From a checkpoint of a small mixture-of-experts model trained on Wikipedia.
Experts: 48 experts in each of 11 layers, 4 picks a token, a softmax router, a shared expert of 128 neurons.
Training: a variant of Muon for the experts, 1099M tokens, 8385 steps.
Below are experts of layer 3 (counted from 0) of a mixture-of-experts language model. Rows are named router (the router's row for the expert), gate (a neuron's input weights, with its number), up (a neuron's input weights, with its number) and show model dimensions 0-159. Each number is 500 + 50 x the weight over its row's rms, rounded and kept within 0 to 999. Numbers have three digits each.
Before each expert's rows: "gets" lists some tokens that make up at least twice as much of what it gets as of all text. This comes from a sample of Wikipedia text that the model never trained on. Tokens count by the router's weight.

# expert 43
gets: "\n", " B", " K", " 0", "\"", " H"
router:501528521549385553573455510451487480516507450544550491411519493551573545527449587400537543523527451496554553544565461531554433503441456554558557521554503449453402456444531475521425432533537588421440451522440480505537476459492540540553519561536511419545431558504443491451472512433437556548531462547542471513460462449514528409445520537442429503565557454451521438535568419550602528481535407439477515489396573555534573487445557554539544491482456473512438581470589394568454541458469461
gate0:425536394504389552507492431537532464528606435474440466471484569482622489424484444426381484541432513553583459518439483511540544517508440457406477558504505534539414473450578464473512626531523483449477516476574432577431492573526473540397567469423505534529520468471467530474515495619538456546529534458472475503567551543405574484558497508515496581453612491486540450494508565473567504488409510520559521455565437524592491503473437440497541458489541562538576434503493521532485447544482515
up0:417456483444460447423571483547578475545497478451528657520524431420505443561384400451564460469507420539508429470500479487492466445494507487497515599456511438443579463440507466485483468403472469635515448541484535491467430511514536483476486456461486491442598509508549547526497522515558559474503448508485447492475551539460474403560488493480461470437412492453554531439493545485526497551526471381435582472453503543515526492463558424433483474461473506480506551558471491562458475539467454
gate1:511485492494481583480503545543460439428565509418532478524519572564502390557537503478576430501536507561430447436483494465494610503560521387557499505536499584477544542514447498414463594428559519587462534530585584428465486561469467438530526504453471590550581442431475534522458459527514438444593466412463585469528478576453595509571487531540438450469512519458392504509490470523508473532574489503521502514444487552506428441554344458484498480539573518411520537487451385527530515558517498
up1:581401442458568445515587449436578476508523508465453465483530485494476550464544512468402464471565549503522554542545492618469439528543430590489551508516509500498502489515461488439488430565427423410494467466495497440512460569474487486427492473517432516471465500521511556485428559500511489454523573496583523562598472440412528452465464476501584586531386527540376492462561496496584422544654513475519508457524449443437452503488421526530447526432473470389586492566500481585540523459567485
gate2:490491438449511469457549437557567495419470568550523385514523469499422467475531466472511416610504555465509502506469467475554502521553509490510506512509540605496475536423518497482492466491453497553546560583527417427465474483517525438492513421464511527510504514490548549490365506515452451570489471427521607505466481602498485460525479486530528501438473553511573495533549428499522470475527487518532457601505470611469554498523541451444391622425536459551402567502581502450530482597520479
up2:499487383390539493552560568579611565532486558530456470551468511493413489499405530468497517578567535564448474488488515433503506515463470563495462507446522453397463449463590468501495430495492453518497532504510503505539526549504589515500566502568550496452453538536486487423485522493474554481470523464486448535526460537401448545504541527512536426551482522373467519462440594518572473551484503454553596407556425541523518499553474523427488503603400543396471446491416562489458539617479492
gate3:553498526483628521453616552575603412492535534474498509545524482437608502484452567525491526511535568523532397523472556587500544456591496439423417624596593488586482481548529404415544521542453432460547541448506462454490456503461535490453558498476484548502454419464454465511482536503339515497473511435532497575531530606465591511626489447553534535506471574520493463567555488492553418518412390408515461521492496534548492454516546492422409490512446504465512450488563522402532551552483506
up3:488471536548497446527378534529498563465446470507452490485470492517461505517524394593523372492562402410479487465386560519563481519514363485626466529517449489523496543545524539499470519406491526552528470432465567604550576566519497455594423378470597531423434549487619528517433510405589457425432505475376517478598510485623460506521419517615531533474466446447551592486535526503464487536462451462556440539453451483578576438517489539532498542385572558439511456491508462539486511528431480
gate4:507446492488458476536534542420469509498505429456474480519479481542477483585571468477429545487448603423457491473442558509465513591534407516510484432467482559531588512468440479493507561594585559509435605538525596473376531579535517496349504457487467519521524523415566502521506493490606518547443495460435586555571533482470541513500490494437536458432515547504493421474529549638480482498486498454412631440454486519500536496480518534499478502491503370492533411577506560382484489524632497
up4:562486503444496417562483523535519475440463444462491515515447562460504497533470456474470431454505510511384531500534486483552493515477553548544516592483489487544551478465496621451502442464467447557497475545485419444501509557530492464524503569534530471493497585486460467447449541580526519496471533590507532470537495524491519456422480551521571477528447470470449483444443564385435526574564373536469498497479495393520494519458480454553505412589559556501483515560480497572425505470557434
gate5:467481469495464489544583466582530514486525537460528461526416528543463422591495528639541482472581459437526405533524457491497523490514455463478496495466519596497511573441568485471499525434491548522530544448525531438387487555610561535446503516562453491567486519463514513510479507564520488510426530410489627552496464563444520446532521541523467486416448461426462564484471459541587523503486475489526512501520474489328435579577474600475483491561499461408494422431519502470489538528540510
up5:469539530417487457522456518570525427502489507536527518461507446559549507385513474538520488413506556508584465527391564542425495441591508500494445521671581590528496527520563534570586452445596479479443527479557541479535493489491470515461472494502460456530494490547525488535563457525524457429517574543508524492535445575483470422481456526547435474577402459565477514441484517493483471410415500572484543462469498558508513533588546489462454569561465523466417506523443414497499412587502447
gate6:518574475546500493435460418487493540521496537417543456520488420490492504452609401514493450480514463394493486464503581494418422479550463481435473446506604493525463477526496500459437548499531547520503563521614485457478527580497412466467491557434422509525493573458555528573567505489546595542424535521527597524556469558433470479530522478557499500487468443466485404492422404473560411438573507513544525493403568525507415493524405473494411493475560542489488479413446493631511529535569512
up6:458527562492667427463446615533552451568455383474494472522513398478518474525554478538526529508534497443476569543494463415505474624498554490463540510418548421491550463578525510475439460576383529470485497510464492509437548510549466470571453540441578584508605407507534544461492503518541451503500527416510514477474465507537501540618444520509497497514611556489494536467456600556426539485441611505509462515509504443435487620449575438513529521528468536443567490440499656408452448551483487
gate7:520429499425626591438481556541643474455563556417571577520511530511488499480613478493501534448551531499507453497460466544522540411437501494484492488442488487527561515512567506427519576580489554506522552544538498369428662467645550454450516464444516533532417467508518501471474460508453501485529545385535426474397601512478522454570594486520494417448526470495443570592531446410449461510484474471496574452544490487564512487470521433471463556520466463484565528534492476484674443575526513
up7:516470553511499492489432464410547469583549485523424646440489578550418439515444539482444483523477489559531513492514505547539506469523574511449481481441487534459432529545473516495360481514568431493430415532483560458424601519408503393497530423481518522568549485515539425536452490473463431466492477457563501586573458459516490560461587505483418481524422439561488583495515428562439473629458410571511506440443564499570522519579495453545548593487460573402467456504475509474587559440494499
gate8:549425484478541449467487479551523526600547578472463480471557611506618502535518517571530491437512507479500411569461621394515472548565455563466399500559564523500537466544526466419527564526517539420584441479570545517493562470571525568458553514406568432549468461423465506517454452484468502471593489438522519579460527490509532449485518573527531553474487510508435440438430505503509518446481541483493479464474496503471534461565550466559490487554502487445447380609488502505563586648500557
up8:426413462547496466579542495514495519453502495570498465428437584484510508606536551519474516543534500555479508544510464443464448494585453499520480521495504474492444548501442525523511457595517448513539513547488572599491507442436547517443567421483399500590490413431529481445515540513533469412470428478508568562505465387520406487547538531547515484395568503476565509498517497473467548457492485527555491498438525538438538503517482461468478406428595481508497618551556497526543452443471478